Below are experts of layer 5 (counted from 0) of a mixture-of-experts language model. Rows are named router (the router's row for the expert), gate (a neuron's input weights, with its number), up (a neuron's input weights, with its number), down (a neuron's output weights, with its number) and show model dimensions 0-159. Each number is 500 + 50 x the weight over its row's rms, rounded and kept within 0 to 999. Numbers have three digits each.
After each expert's rows: a language model's description of what the expert responds to; "raises" lists some tokens whose logits its average output raises strongly, later layers aside. This comes from a sample of Wikipedia text that the model never trained on.

# expert 46
router:432547578468575485468560451442550523458540447554467581439548562507557565462452572444556564460504454459436448425568438530544551447555564491469426451538556439527527529460544470543544558483448505567431511551438555533563543470468571471434427440432475540537455542559442448451535563466571451535441427466527438541482536437519550568472440551457470554471479470567553536535425485546528579510556450461550575536475439529517444446555535473447445415582475550547452432572434447537495497552514469
gate0:578528511498491415503572518506458513425509400602446573380519505543499591444449506443518537413530441448561491472527475497485511420510473535485470447539490502542562525512484551572488588580461560506443427499530576527522495350522536424541436426446464604556453530510548434499384568455477520474532464469557406531454539465400497544462550560479539609482456475528529549543511445548441466509603449480540535468546465511563521490513506484522486382476500456501509419490491529517548537481564502
up0:441619505450499497519447486535564499521560601471534448545515444451439373498496572475571491480565554536466446488535425485532470560559556585491624446543546504421456442450526475533524499490571455508519460508446489516556653538544492528464484500512441424567375490506480567495504460506503541470415531545557527516467484496509434543468439529567535421575553375471475491508480585429475530430427504421456537498494581494436491453455559461493552555573491525555544515450471535542454459557457495
down0:422459507488456476609430516571422455486556624468433491524532480529429471471432540543539492645492447481548531602425581477405478404554523503510519422458531544476429522462525477485571534554452525530413401604494529452525506516531482474479492455534510489462522394462455459529452404473468547489491491516553471451482429517466539608475557545544518530536524496439484478551488490447545518521448442569499471547576450532532465447535479488657568551441503484496448522477516518582521529516486410
Description: Empty or dash-filled table cell separators in discographies, election and filmography tables, plus credit phrases like directed by, written by.
raises: "ents", "ail", "ant", "ants"

# expert 9
router:431561550481559467445552440462563537451563500532456577465523548536528534439465562422546521423550495476441458416592470525522560486557576455489452432567570473535521509463524483563513546529462456567441553576428557560531532470489546423465487469457465558562479546550493437476544543477541461524455406445509417568430525451512636558432425546450471544456463478549519490567478475564549587516510442452513522555431480522536444490572502504432462444538487542567416442567445580529473505575537430
gate0:574570504486545390487499515520494510539455443540460581447480512497486485505484484437615561473518483461474473523526436472563532469520513484471398439611496429533547530526521478526534520545450546457352529605476492521469492448492521455507529397482420626520434498499430469502500525537566517539461456438509452567460492491500574567468416538478549452451436456524496485562506567560552549450530509479489470591390518496487475521505496403401495488566469550478463480666473366518479481485524461
up0:454469456489484504432546500483502525494519472487497502437577534476531564488609508486445563503561471518456540408538520616470488503557494459533506515457535527532506504473524481519570499488491415498536502453526542581510519483449489527345461582488499440539539562556489520433572500484401501493593569538489440498405474487483356487479622500562429484494480519496482603463473551450496503611546421468456623406572477468581487466484548532444455419493473459464579471465510619534491531576456534
down0:464466472484436520527533499482551489341542542568452583560482496456524540451511520490539485528458506426535499402485467483488544443610477530502503549482461464459495565481497458548540583445542565522527489543553496522463484593468459551533522473453414487552541676523519447544524411567530562540416431495539386470577413479478504485491523571545520530497499429560438544473561469559499434551552453547514475526464344521523519482562435601494510451533463455537473471496604505457486527475454449
Description: Sentence-opening He, She, It and ", she/he" after dates, plus adverbs like primarily, mainly, especially; also Xi Jinping's i.
raises: "irst", "60", "10", "50", "57", " is a"

# expert 16
router:503524474450494552417495425456499570454527348540446548452572504520578545469497537466539501387550514444487499400483444615469519481550485495452472436494526450566598533455526455557501506426522486557510562602458545492497527435430546492389481531381436532542468544608543429458540578486471484510501465513505402499480588465496535567469433551523437520476482492563569525508519512542483544541590450479564527532517461589551486476504521457472423511531424523547511409517440497520440430567510498
gate0:504524534395547567454549459391595455450505437605486447493498486467474489478475565460485433459452498418461529421528462416463576451527510486440431510415520555506474550549470511544507525492482449594509452559541460548551515427435568482481561480510461486566470457548576566570581502491509498535460503428528463617420522514608546511535476506486435474501465488508609512476565482557546479482523515442545564458506476497389435416530525423485502438585581487601452502515517392517461438470540493
up0:466499480514575405498534573533539451440542539471414546429444456441498544420429532481540476470473519557571486422525497405575397520545537434511514525567510477421436509496551501378498548496494553491486533424521588569506566422523444541486473528410560479537500494518487554401509549502520519555498546608490499474580470490468491528390437525496494531556451540556487503605512575435425520410453487492497448469508485500490456593386442509430547610462511592442475544475513493506508556552490462
down0:496568447614538544479541442469493625465531474468513417483538505526447480559465463443512555492507621514508473570501521486455496516480475549561447537476535520451468514546505517545446420363510473546511432518420433664590483591458563552554518474464483446398576544539447551531545511475513535400548398506442579475451577502503481464557552458476496554503502499480463469413512418512413624507525510477433455487454498517548520507496407450502547519535445429502549535485498501482432501523508539
Description: Word-internal pieces right after an opening consonant piece like sp, w, s, such as sp-or-adic, wh-or-ls, sp-ann-ing, goal-keep-er.
raises: "w", " was", "z"

# expert 36
router:453564566441566449483580448451555552465543473568442556461567545467546549469467541432547562452516453467433460422533439540533553441554578495461450454552530457544553544454520438540576568531456466546468524554461578543574533458460551471450427458424457559552451539554425461466563566472544455544439439441556424540490531426463562564469463550457452530453482472567545559533427465532559549540549455432556543525452444534545460431541514477464464442572473563528458439554430441545505536554544443
gate0:419529519459481506502531422462491576398522433576491615357507523531526547499455556458473495483516461452436472461494500527527548434580446482453477468490579446553559456493496491534507529500463569531451459523519621516545533496400539483495535490461441502542505548551481427421530528472527471504443409532511405500493539478548529609498526517483589558530468491569630498510494482532521499505556436483531505491468372590595534413461504480441473432603481551499489416485435486515532405537589464
up0:576570456460521502481540528507521411597503480447489543529470506483540535486524457531546622471398477519519492489543524509502503449482603537501525471558401462487499520408527517535525508532438449562469482546371348462537464469545515476473422490523481486471373535369483563579439496496543447516558557479490514567527556474549523475407441514500495460485522540468387527518442466603518574501487497517523514496530505407469464521583488521437532551466510507587482566621528512538450588480417458
down0:528436443552545476534443525488494554463485529589446526451519541469463521520366517562472449494486587503545468497531483433506446608526576451493468559577467502547564533560451488507502494554561464471512447558492531510485533502475482489523517572575551538520485455492553628571443472567473462489532490492462454347531468433473441478541517503438613448521490447470460544583448524463501485453543464598558437360394570493480475502474507477370469608445458496507569525458495564477565548491469486
Description: Table cell numbers after a bar, the "dec" of declined or decree, header rows like Candidate | Votes, and phrases such as ") was a".
raises: "present", "====", " of Historic Places", " include", ", it is"

# expert 48
router:469559591439596507465581433458539547462542462567459569481559573475532540441458557419547557451544448459450447430567483529553560452561547491452422445529544443540524552475519459540547546520440474561469510576448567569555539453459529467447443453428451566537435561565446456454534523474552453514443444443543434571432530425512572566438459554470496523477440452566556531532431462543559538541554474455553571506485447551539454437527483466443456424555448530558438439548442492505474523555538470
gate0:472583507510561480525569453452528539444485496516455525522638535461513536492474506481482575455522434422504443481530453455523561493546555543434388503533475405509594558435463514479587585525451465491421528571391508464529602497502537470469542477507388510493470558501448462475518548472489450435404383515539358625435505453493554517473517520480442550445473503544533553522517479526529492553587442530499492545473460561529512489489483404451529484538446550508514469531425572568416426531515461
up0:495468594586408518445453545552505463512494477517598517530496567467508513468429496582481527487553570535452482531618496515486510514578522497543447407486436502480573511444549571501460491414526563423500525517523358581498414434524482458550422487511470566545510434385462491541546498469529499523540504465449478459560486565445512499490437462608565663499468515485546532444476491544397509529454498464477573465429505417538469534447497465406513491503518527509506506500476490467539615452546600
down0:535455470501468556490578507478443474554446436492420393458482560499490504469432478423400503519492518454526434488562488359507483561448498533476576448487471433562532436706486491555535547380581524486479568478483464492439451524490473546545439516524496481447530626404474546519487482510480552475506480468484548465532500539473499442495476421524509483509479511498507524534562461461450494556525530543478544450571522608508525536519529477496589602503494485618516516448500554606410484502566572
Description: Separators and openers in sports tables and infoboxes: bars, semicolons between scores, " (age ", opening quotes or parentheses before a capital.
raises: "or", "or.", "or,", "orn", "ori"

# expert 21
router:502503543483539525497532420468559554415526509617451516439548514517490498493483493441581512515483394461497432502494398549515574502564490475396521487556517443516535503490551447531505538510443411539479493573490510501531542521457544481413545411400507512491458558571468395427494504411652474555396441464581465492436444440485546506501501537451497560440478428534516588512490519499496518491557444471505535553482472545644486465563544424506493478523410550541484421551391551516442502510524479
gate0:486524483513566509511467463495430637365495480489415529503490510523514556443539610541415513490581480492494505411497545506576570550505538482469461614455484457584549469541448534562511506497504577500426504475391544491564491470546564478409526383453563428521517483506503411498524508382508503505508506471503516556561528449453433560473395558542422494616469428515544405473443457487531616489503472487480490490587468540516546506529480456491447505496462559440517502475438529520460505504451404
up0:517524522469444520465466454504527579388516522456519573460562462485534580524528602459495490450516489494502567493492499465422508504494489637480472560599494536558441460615568481516475564464531475488589550471493516498416430521526503461564522544506526457511515514513552437437517490558534434522540409533552448418480513497495437397508472477566487486434451493569562446419547492598481588490533472502419478508510468486391490417416452398545521480501496493546526515396573487372551543564587496
down0:510582508509540469532434527482502515486455512424462475489441465524518471524465552486543414518494480504454452462549509445521533351572454550507603495519540419472551621542631474419504538483475519500524390520440504565494572534564573510578537490460539477559492431443484584429502459423463497425549448532528562499509446493420522568520511473468490361504570452503505578522495538420472393481458561500460542500626491533481447531531547487426491546442527413537568483506497447517557483550527563
Description: Word-middle pieces with consonant clusters in rare or technical words and names, like mamm-ill-ary, alm-ight-y, perh-aps, whil-st.
raises: "b", "s", "ond", "by", "n"

# expert 13
router:439569543437542478464578448449527546449558455557482579459557563503568538467446532430548552460515454442421449407565432537519550444542550524474448442544551453538555533458536462505523557556449468565455515538449554572548527461478554446456447461424436559544437542566442453467534552430537455545445450440545452539491529418516548553475455542466429569471470473579548547513440475552546552553545447451567564531458425517542464447570512454432474438582497555557465434575418483558478486529529441
gate0:450462551491525459509504487529511513509487446570453582455493549456448508407437491490517572405544427491449425488517525509566535427559501479512513447551516460500531530466509419553634532455488526529474541582532492529521598529480517442468450479415379601556454517518441462517531508483560461376473508450523392495482568452480528560448472572522578532361527441569505506553478527550462548516476432434488540410466485479531485502558581418519436494534503572604430495576479532518438437552499486
up0:589389530432511539492547524460450438555494460541526531418461526470389515548531506484465493447521521477572493501495524476377440617444547464420431423482468529572650429555538468474554453496428508439452552503481477534460459445513492503514460487519481471441431553522503526482487552448510494469518602505485450514567491503534534462578511570487677446511400502503507517458534394530522488453420546604529494477571503485488500558448577506514479447522521530492547600486474579423523533539477508
down0:411496503485472487508524562483586517524473540402548513567482477524542512537504501505467438483454446621550489565513534351486481500563534449423624555580502551405485451510494515465551500567478580420581450452515496510374468508511469519541503419513442418508470535525444491471514519447591421453533611394493577491540496461499502454496554524487510465486434514441512439557509515470635527483517503540559515454544489409482457477450419486501518433492506521529521523571490503539522426611518596
Description: Decimal points inside coordinates and percentages, sentence-final periods, list dashes, and byte pieces of Thai, Cyrillic and Greek script.
raises: "ters.", "ters", "aches", "st", "ches"

# expert 34
router:417500524492485560445523459448558528510511472526459526419532537466568477497425567432551547425499482422454413470516474576542596474518518474428480502549533406548522501409595492486543534489460482566440546546424534521548495496440573479443496518450508562563484541564459447437579480494581410584425488469520447578509591474519562568474437508430513551484475447496552505540495488511528546609559469495537505530431443559559460496543552459423438423572453599525521458552472564560461487602543437
gate0:470466484510486336452504504518481469558624382499427568458507523456566470565481544446512569466449515504534543514516454548515503498479481563443558526538496375526563506522591571431447442402481451586504567520480516488516615523552481552490463552498466491498526468437538466476538475454483432541553549470520526562467515466412517500413526549511531455523467512443446480487494548467549521373500496434503493467553468435582542519615432516453441491475489479532536453521491374534441514400477594
up0:473515532445443466419497520471476507523463549478517599453497401486485528588452524547573555463495563557540515528443532411552462411443448536603503495507581484440508474508446344509497462543501516503492523515486498512466480387524486482613541492504473539596460508418536431490598503486429543517506493408484550521525588547420544556514511472516510461491499471511480492474383451456448475522401541432569548558599492337547503520539408405499495510578515527543520514512504501536502554511547460
down0:534453495442648593476473482483536579464396499356451508464390556559504417417524500501525481479553532460534575486381508515510550492620464501512442511493429514556480500488498441494591452479536529443454558567538491506443499563620549481518445523470526508528499425490485524512462507499449444546510618452541554519474560421512436594491534509510466443401484406444419458496542529502533498508459506559477522550469506559485478501430485504585456570529461507509549474494538535563415447546549480
Description: First token of a new sentence or paragraph, such as paragraph breaks, He, She, In, However, During, Although.
raises: " this", "own", " these"

# expert 14
router:471554578455564464467581438468529547464542464559439554462544559475544562451443527458571549469538460449418446452537442564527535454582566525484442451525548444543540531440537434550548534545427476546454509582461573537556523462464598505446446443449434555524443547538429452442524535451576443553438429440563423538485539431517539553488443580457481539451474476588560541545423469537579516515539447463570562551474445518545449444579501464445465441566478553548475467559438470519478526545528459
gate0:429534525525590483553552473493487554383527476537412548517556517530535549438460541439596540462565493502487509484517485582494586466471629458484489513486526486503494549388527414400566579468413489483473576683408540511492510484485626454533446469462470479514456516571453506483534472478513458513512474436539471518496599466506522552449516493488513536388484469577543481535542522480487577487530480485492470496405433480612441427511504400491458482515482541517472529502481469600509453474568478
up0:481509544402447504440524493458606444593540534516554504459466540443479497579577550542470536492441444454479488470518446428520431494605433568446502493528511446553528472517572524656487444550564471502461484296554458511557552535500424483377537477485520566466535485478521458533500530491543475490414476462522468510488463407413529505482511501498518488585461463483541557547417511517524459516455443400508533450490540593407556533527470528492457500551461534571533449530511503424426482553495495
down0:466481459580456475415534546489500511481544583472496532552487471494483478542569445553526475500473460477541419611528562523575485487481340544520517436480448460518500602505502526518440393560455482463494541449472542437537512475486420512529671481504465438421500403542500472533511429494404501438410550515574451511526462592512522572545422408507499543526547487482496655554522538486413516515484426480552502545492537525442529544524529444535449429485516534464431486471559557560513478517457517
Description: Commas, pipes, dashes and "=" separating fields in taxonomy entries, tables and date lists, e.g. "Toulgoët, 1976", "| March".
raises: "ult", "ut", "ors", "ur", "ultural", "und"

# expert 49
router:457564569465580437452550463455563529441570474539456556439549551503547569468445550433524575466510452438457458435560409514525549442549549508453460444556554458529541528473534442507554547486447442566453504564453580547570543455451555479451453467425435558521450538555436437464542555468555465519435443472551428556480540427506556567452452587445452563445494481556561523558444465531546545544545451436561566527444445539542456431541539488463454427556489548561444443560440451537460491537533453
gate0:484515468446443531528512463525524549477467527521523577368615515463575560483364547457495502414498464482449455376503438509440538502551508436434502481514502439492543504450443426532454486442543472568424543600482563533488455512498560474507540452465460534553512597553512496534542469449511530547511467520543379482433539499426491539498491486495469575397420542536466530593450387546528523486578476491600542470533527548474497475559497439517490442495398531585572470486486494550470532577594483
up0:575527410507440530478525412432520540520565568520501506492521482558465403545428539486492514462453480476512527430431499570479491501574477421468560450440449463513514516554511489436469563520544509518496572574627504469438669485526556485499553482408396493523587527562503589509508457505421513564470512544536456522451506536575485469460557441473478479436512615510455457591535488518435501502544428589404497561524476474442525496506521434568537537456441578542548549456436522434403517475482489
down0:471493493476452515438518553487515533597518550476501526528466457459523504407442459548525489461544552518510601464509527519533546459484359472550537565491471551562444481513580484490569521419480464410417592483456386442505538447400533485491469516517447466498549454371539516517531469531566523493517532516515462454542564551579609496480491508510422513546492479405559479453489469513516507528486547406499535485471594579475506501431560493629505502563521424427444624472452470549464507516533374
Description: Suffix pieces closing words (-vement, -ation, -ed, -ing, -let), single digits in scores like 0–6, and words like guitar, vocals, ft.
raises: ", A", ", M", ", N", ", W", ", G", ", B"

# expert 61
router:429530535457586477471552468433519520471524458566446536460555567457524515467436537449527532475504510439460432440553476530566557439543544551442509448566569459574546540424512457531532534548430481572465510560462542558561526497464560438483470473419494555554467520560434461449522538429572472547460459441540453544480557445537561598440428553488436560471497465575557553556466478542570540535546449474576563567484394513568454472562591471465433440552502556565483457584416470580487470548568465
gate0:492560524437469510438547455452516511487453490532444456424451459504569544404466543520549500522595480470457506473539437517632513461491517580410466516518530490526551578528495426527457546457502434522420568538475560521532549470450596428465491512471481538422471570622459453479501529452519515508494455433548503529490493509537514471482455504486522504498434520521589572458447484489427549592483376422457641489504496550523516482533511459479414503501481639500427447447395548451536425576567445
up0:428502471509475565591450591511411393514480601484493450513459464568496443485487480483558583544543535521533459511481499519455614565577491504437498507624563581462528468561525515511475460473563487555488497506599419497415525587555467534522456531500558495468436491497556503440450528471495454519424612454439554470511414482414525459474540478425483493493523431510411554508514533480498519576476483611554544422515459494469420518524603536462515530473452487503470521487467441550442538420407604
down0:610469558465491554506544520430540537564510519513572523422537537481452442465420526512514437548531492565515409579511598556450552516483424519498448432528437558513355513400508505530524517489604425470506421435499464580492538625506483520498404483468468492497424478430528469482567528538507539514422468500491604507538466512573436483471483475514484454487570509457496582437453448606621481497532449491523470464444585531577595496494516525430470576490484505474501520403455432520503466505491506
Description: Final pieces of names fused with a following space or punctuation, such as Francisc-o, Zacc-aro, Sim-s, plus W/L result cells and figures like 88.
raises: "ar.", "side", "u."

# expert 6
router:450532558480508571449526500477609507491541503548446533456530537448568536452480516456577557434571445418417463433530482530558577479543497507411432424577573460531534558425531444577525533408474494574517488549372527591563520447486579484474454494458459514502452550534475505524511491508511469547449450479604446560429491471571566526447463510442499544484437460535546565572441493523504498566548449433574481506450424543563476470571461478433473467564422545560504420565484543557435516573492458
gate0:427422522423499599398496495448480524490484480473550495501544494451530516500507488483480575411411428435424439461583500503555455557546516491576363539541564463572458525422491589487590492381493493560530454483467539529517525486469471445454545568522506545557524465506505452526501441498476425552550521494481492610506509484500485523513445470399553499527476525456487514550503465509609583554460538466531512494529495583498486458607514491431406467483624558483558466519499657531450479441533538
up0:617522495488432520587498497530547458540503522456435510504418519518500465498580558489542625494577554517513458492481448558446555611445531417496480490396460508395520419536543347436509493587508480407474464542508463514431377468471463561488437519497523459486446536500504494627439496478494509482437498552534530589520433499465467568522518475443506485529396506547509525519577540467500479524539532527465480474512490441456532514419558598556432561563484436515571465453478522600524481561506502
down0:448554504458479421590509522457487474483577458523532443566469506537463572503489475498504471506534500465504502432609384590548479566480494454510510547588593467389508542468465494467405522464472427493459411531431421558527523437557437545487552404370471469472447598494510545545446464513512556463543522598501609532493461510482438519418510513615485515540490505525516515514526527567464511500520524410428457579507484483441500563568508488605450422567487503475478524498551492520567401562535486
Description: Opening quotation marks or parentheses, often fused with the following capital, starting quoted speech, titles or abbreviations, as in saying, "Every; (ABC).
raises: "e", "\"", "und", "en", "is", "m"

# expert 47
router:483562518482569503535522520499526500457507487576437628491551550480539560447512551463510520474569475473485489482601435553535533444515512495516389439603485476592527574443513491535521521449382436521438479506506560571518505446436529414468451508428421500600471620508476500459528567476504404504489405523473479505504522441441574512512509576472473605414431495530576561545396480568523534514510444491498529505426476537536408450507542484437453476605441573552463438557456515524458500502547491
gate0:488570530521559505481570440485535528504530521478431517485558502526589600515459595526637505521481520503502506543458457515482476524529488414437481494570478522515592567379524487487587486494496599557488493541442565506480521469474513467507476442460514472612492521478583464419531511496508460513467472434497496474514477448494475512449467449434403566612510339525465513402559508574592510553575489472448536605483488550495498422535526518498443411426453495430590479503511463488437424450577478
up0:512495491498539485461516500494472530479571395466537472428396437413509466480515561449519525507518514543459453440505496488404446522501496520513485364582529491461448443497587488447479458394512404499502539486504472588508515557416477437528561520526639504552506424489483486452504559552396445504482498525496429527492455505508583526513530544442555521438491507517535454523508539503461564543419509460564466380593447642539589432543475432511420599540593498544487520439504506494501521562451545
down0:547514515448520526507483449483458510446487532448518562456436588511589411500427492409521553487546532498592468532486499416619502473513427359546446509490514484505565524507410534495427482496475438529487482530506517495539544592554521462471552556428477512497508529552456534501476510491377556466493513571411524539574517504482475546490560544410586507492395480530522507577531437448486580525451420555551412497496509510513630546447493451541373378497478525582469507515528540528521427545464533
Description: Single capital-letter tokens starting proper names and words, such as F in Fury or Santa Fe, C, N, D, Card, McD.
raises: "z", "i", "f", "q", "er", "zy"

# expert 33
router:434545560446556490464577444449564535444553471546455542452566552493535556482449579433546567467517456477434471426557442542524569442549541492490444433537566433536555542473542450536555558525437449575464523550448569541564532440493570470445433456429445548545447553549444463461541563457576480515446439458558433550475554417487559566493451578461474536455472471566551536541454465531583524537549465450563559537451427516554446425578527480461451429560474551536447440572454453525458485525534465
gate0:496532490448543445487472422430596510460580429544482559507472513437501461510448552458575525427432468407410495455571449563546560442491581492499542440477514570515447557483606523500530468517457478499517520541425470505582462466518562504451514436533531567459483514500459520573472465468588423604482454512491432577528448467506514536506468530435427503394519563513461530595467437517577549494523382442535434571357496507522570524463513466510441404515487540500502478576518416523449507503577515
up0:501534478370538594446415547492518514545497376530476482417530447506541586561496538500534444442479517493507470475466448473485539577508474510525484434444500521511509508478511537512436454492552507605589531487527568444510514479483463443512462534491544533491524482520575487560557541465417432671542428501491526466473584413536491519522565452483418473486568533460494473502517427528318522489539554461528465465521536499607512565471513551538455476498535595551508389424496421508494527499395511
down0:435479518553528532408408481615456423510569515433553507475509545411486547527484479524637469482468577444543422566523511558590492538529453544564542487489520457462484404552506423425439474422495429453505532422521516488464451485516478417523454584599507527511544483506471552516516488517572527497517518591463555500385461484521477572436483490582549513373519529393564576541496525412389491466538494484505502498495524543480498567536477620537465545522447511524511468468544423503477476530459537
Description: Two-digit numbers after dashes or pipes in score tables and season ranges, like 1970–71, –72, 23.7%.
raises: "itation", " Awards", " Format"

# expert 12
router:463559550459550466473551441453572534452571492578440560438548559519541560461460581448542572467517441445439451438565444544540557449557546492472446430559541442542537525442519439531539562556446470566448517545449560544560535482461560446443444449420457568525444530567434461442529545452540472532451437452528432530474543413478557563476459567444419522470457452562575547537427489531553539549573449462570573518451445511539460451541511482457453442584487567549461430553446484516480480555534446
gate0:508596532500498496431534459460522471451544450543490517468546547456507501502473505480561520418533534468504503474535521521535518493603591454438512433560598467500428599464539417494516553473453500576474560533460567533527529467530512499425438449460473588484422515622488449495412532484486457512387510513549421509452576498551589587527518535423435517452455426548501578528466579567554636507474518412543443544517412533502460543510493493504424461524485588497502468570436555482499463596469582
up0:515527496592506293533507492527416491453525502508449484437420465503424500599450495449555499432515518543560532484495559470547437522370518479423523558534478483501487445451555541511509531547466589532545502502508442473504497527483441500546521510534476447482457471503540465543482462472569509475481417523549578540464509506495425509467509592512437559506555422526549548539438425524482484476466466532555560479471480635520509494501438525497522430524544435513358424486513471442474604442639584
down0:430466559550543482535602517429562493469460446563445444534477542513618501595525532453503594546462445465438467515457507498528470581519421560550484618461550550467572517599555435463455525459405517506469522475491439498483415556530531510519476565480491454521528447494556493514483510546383434509488485472583616529521509538574518401453524477490506457554496417490437501473503555502402472489534561439462530530494460466476501566503472559389552544508442486455567541563525502355509516529473417
Description: Word-initial capital letters beginning names or transliterations after a colon, comma or table bar, especially P, Z, G, as in MR: Paek.
raises: "enced", " trial", "ardo"

# expert 22
router:471642528453520506429570445412530510446555465513477528489510553492521559471461590428538557455547457488444468487530425491515481451515567499357480480600567489506512544489499454565502529468416414519489524552455554473614514471485502505508367469474479499532431585487486485490501560477516443539393489463549479523532490466519588529492490587429493538489480487588550550503416523540570499503535510431553590542510431554468491420499520395501485477619477525534463450514366474468529513582543499
gate0:585492486448514516520426388546457511436534472540408504444636512491565470448471470441666579462601555515494398472462468513531488481574544515431512452588500459528539554475538572594517581462515491508439429498571559496518531508479578451540536492493491511518551605437509573435466498385520486399521484549510486528482567502471483559446574529516524529407493461561470592525483485488536534418492474548499521477488463451514472495481448400490403487551484500538442473503531582536497537485510567
up0:541470400457415629541561439545419438559510477510520530449568388408436497549444448441572568564502509467511400515492501470522489458535521488560500475539541518494449497518489505515508411383490433484535512500584503474565445496460515493577609508554439501486465550431493508518496584495457400466521463504474576536511449590528420572552535477533516461503551419491406515474572518515542465434466547563500509551465510441479522558476515409556502536634459457446532548471421522512524506426561502
down0:476534531538426626482501495482453552478532458569492534496457381432488509515412470475552472479451537468514366512508504578557479501441534381494412518507542404539454509522606535588506529432492518516476478503521524491567513500406478521521583461531534485522502530542506538420445501486543539454535404473503568460571521391434502534443645542537530508502350503500536472578433412432542509481447432529442519473461549502473521543431522516560565531540491444582467432508512527486507514529516566
Description: Line breaks, colons and dashes ending fields in infoboxes, lists and tables, such as PubChem CID: , ISBN: , line breaks after table rows.
raises: "utes", "ows", " -"

# expert 26
router:460553557452585502457554428426565522447550459531442571449553551495539556472447542431542527457515466444428453434555450538521557450553571517465452439557529469571530539478534453540574555546435479543432544558422569523551515453490567487447434470455453582551434537567467447478551556446571495526438435443546432526483534433529548569501461559453464540449476464571554552531430475525552539533550439440555573557448436564556480417578507498464439456571491531542448432565430454529495480523540464
gate0:510499484503493417469514469437497527413553438557369599454539552518578571451446491421552557447561444468452510457535455507576501454597548478521450439532585493516580529504478474474507542455496501505436538499500526542528486422510572502454449381454491521520473603516435368474560590441551481556487508478566474506498464468505508558493477491462572538516463442587536544524464444569559462550583417447552551522475436471529431382503616526442506503514454532503436456572513536532502486536532439
up0:604425498460464438494466447465453483466579442482401542522442529504545514515471448481543537538502501549503585476438444422588440545562608507562510508441552555435499494548422506517482428530572475437427501474579484514530441442546541532510531424510569443410515590447518484529552503481538500492561540521486557523502320469468477555494469481509544553592475502503454532423503482533528441580622470453571543480534463463510501401483544581481532509533475416431529494532545535518510585538448419
down0:518434481466425475470518546479540522530493395491527485486482496531504500480468515534479479580431468463446522514535533563533440473572473539457496478448490444528483432480606432494514409556500564394536466528494613449545508434543507485574471445536544537513573500535518568468458553472519514551501532474388456540582432517512481484383464512562517438489471629596496515443461441588561529522581495521433387534535531527583490462520598470492578530448404597537518557464498394547501454445517427
Description: Dashes and separators in personnel or cast lists, e.g. "Max Read - guitar", plus plural endings and "features", "served".
raises: "-off", "ece", "vious"

# expert 7
router:455529568486556405507562422445509548452536480510456530419532559537533537457491591440513533506531445443465397478530440507514545480566549478429479469543541446517522531472496466579563566461446452543386478562440521616549516431478575452503382495432472504519415541553424459475536552464567447522473442460589466571465554434532525510406435569455504531433454505559524598480452463535593567483535446452546531542474459513496466454585529486452464463577462508553492423508400510494534512483539479
gate0:446487496520500444498594461503539392487519439483418502522515467500479490536481519396539554496528563484562562474514438552432541499490498560431577551528491468465508513449559451498559507528505482528444455510390543506554576520474605499469486502460421510472375453535468392488502530597535525602467495445528486583469515477497469451562459539450397473549546442517521472541458657459598493480573406517483605592421438512427490439471540518419459456539523486497540476544509487511518502513611520
up0:440484431543489489473602403375499520540524464455506490417505517404430456538430440536533442530585460573485566490536490494516591505504524406487487515474554479438460553561518551572482564545519458476421407488512454467544385494490474469506554495489546415521393527574417506588448435600461514497522558543562489595460512488533502533441503554554574543577567548573451554461509523451514428441499465450522466428494586517485514453537469520451465514601476521473523543460480519515477440478473401
down0:518521553512515425504532401396478508381505568464487525488494476519510459512559482513564489585548551462465472450609404517511466473517555517554525439505562489462537540489493585463488496583506564461534605509531441514445563529513542480487588488467394501469410499555471507419492525476514462484535513506524455576441425510523551551497523456590398434551432553525450503440537655589475483512494433504374511466463526525524544551523557450395458575525507493525428409512506489551423459487493442
Description: Word-internal pieces finishing names and places, such as My-int, A-rizona, I-raq, Al-abama, plus pipes and empty cells in roster tables.
raises: "st", " and ", "er"

# expert 39
router:461550562474518562440555427453580520434565476535439550465573552520553584441478514417534554464506440438462454424556435501542540419574525525470449437542543416531523554433537476528567511535475493547446516527475554568562483399440557457463412477414441574525465557517428481526576547477583479567451437466491423551445541430540580574494476564468471564464452477561551553552477544531522565508523436476529523525463394515511457463536480491434456419575467540545472453522456532545467484518521408
gate0:501600535451487545488524504402535462436587455534545524440472572443603571483490545471475524444416486425525448429611540518563498469524566516505506455447495452469514528500484448528579527472495484493508509523427514484564436399440482376454441489412503532563512490545443486480593580483511549463468535438511474491482496492500469609450486542501462529478428424565577542526480462574543518547559447476540470479473512561591448447600466438579471435569546479598507418474459385529506483513431479
up0:544410466535493396494486523503524409530422482543550565504465567581568563499603582485569534461493503464481507550476463528424449489510387562491567586560529502536488531613460508510515434458507540557546506511600469540428527479530570550457527471532543495505489436416592423446528505489482449544500407501499515384461454459544478577499499476504467428417490563474464467452443509501442466495505647404568485503520593433464536530488556542526576561497536481475515468478504531434439544533416520
down0:523406478488534440465571533495492483529462538537569515496527575451454513526472527587411435426544590528479548501515514499567558459589438480631532511500538437515557529511531492410457600462406522475432501484512508447567471426538485414426486510453520569511470568486447528455437507468518483545438457448480529443477491553476524456474446547542594553511514559429479466525505439422471439553545492480533463589430561536485521445575585476504444589588532484487493382418548437541575566503496584
Description: First syllables of names and headwords at line or sentence start, like U-EFA, Al-aska, Rel-iant, plus the word "as", often in sports text.
raises: "ation of", "ger", "ation", "ation for", "go", "fit"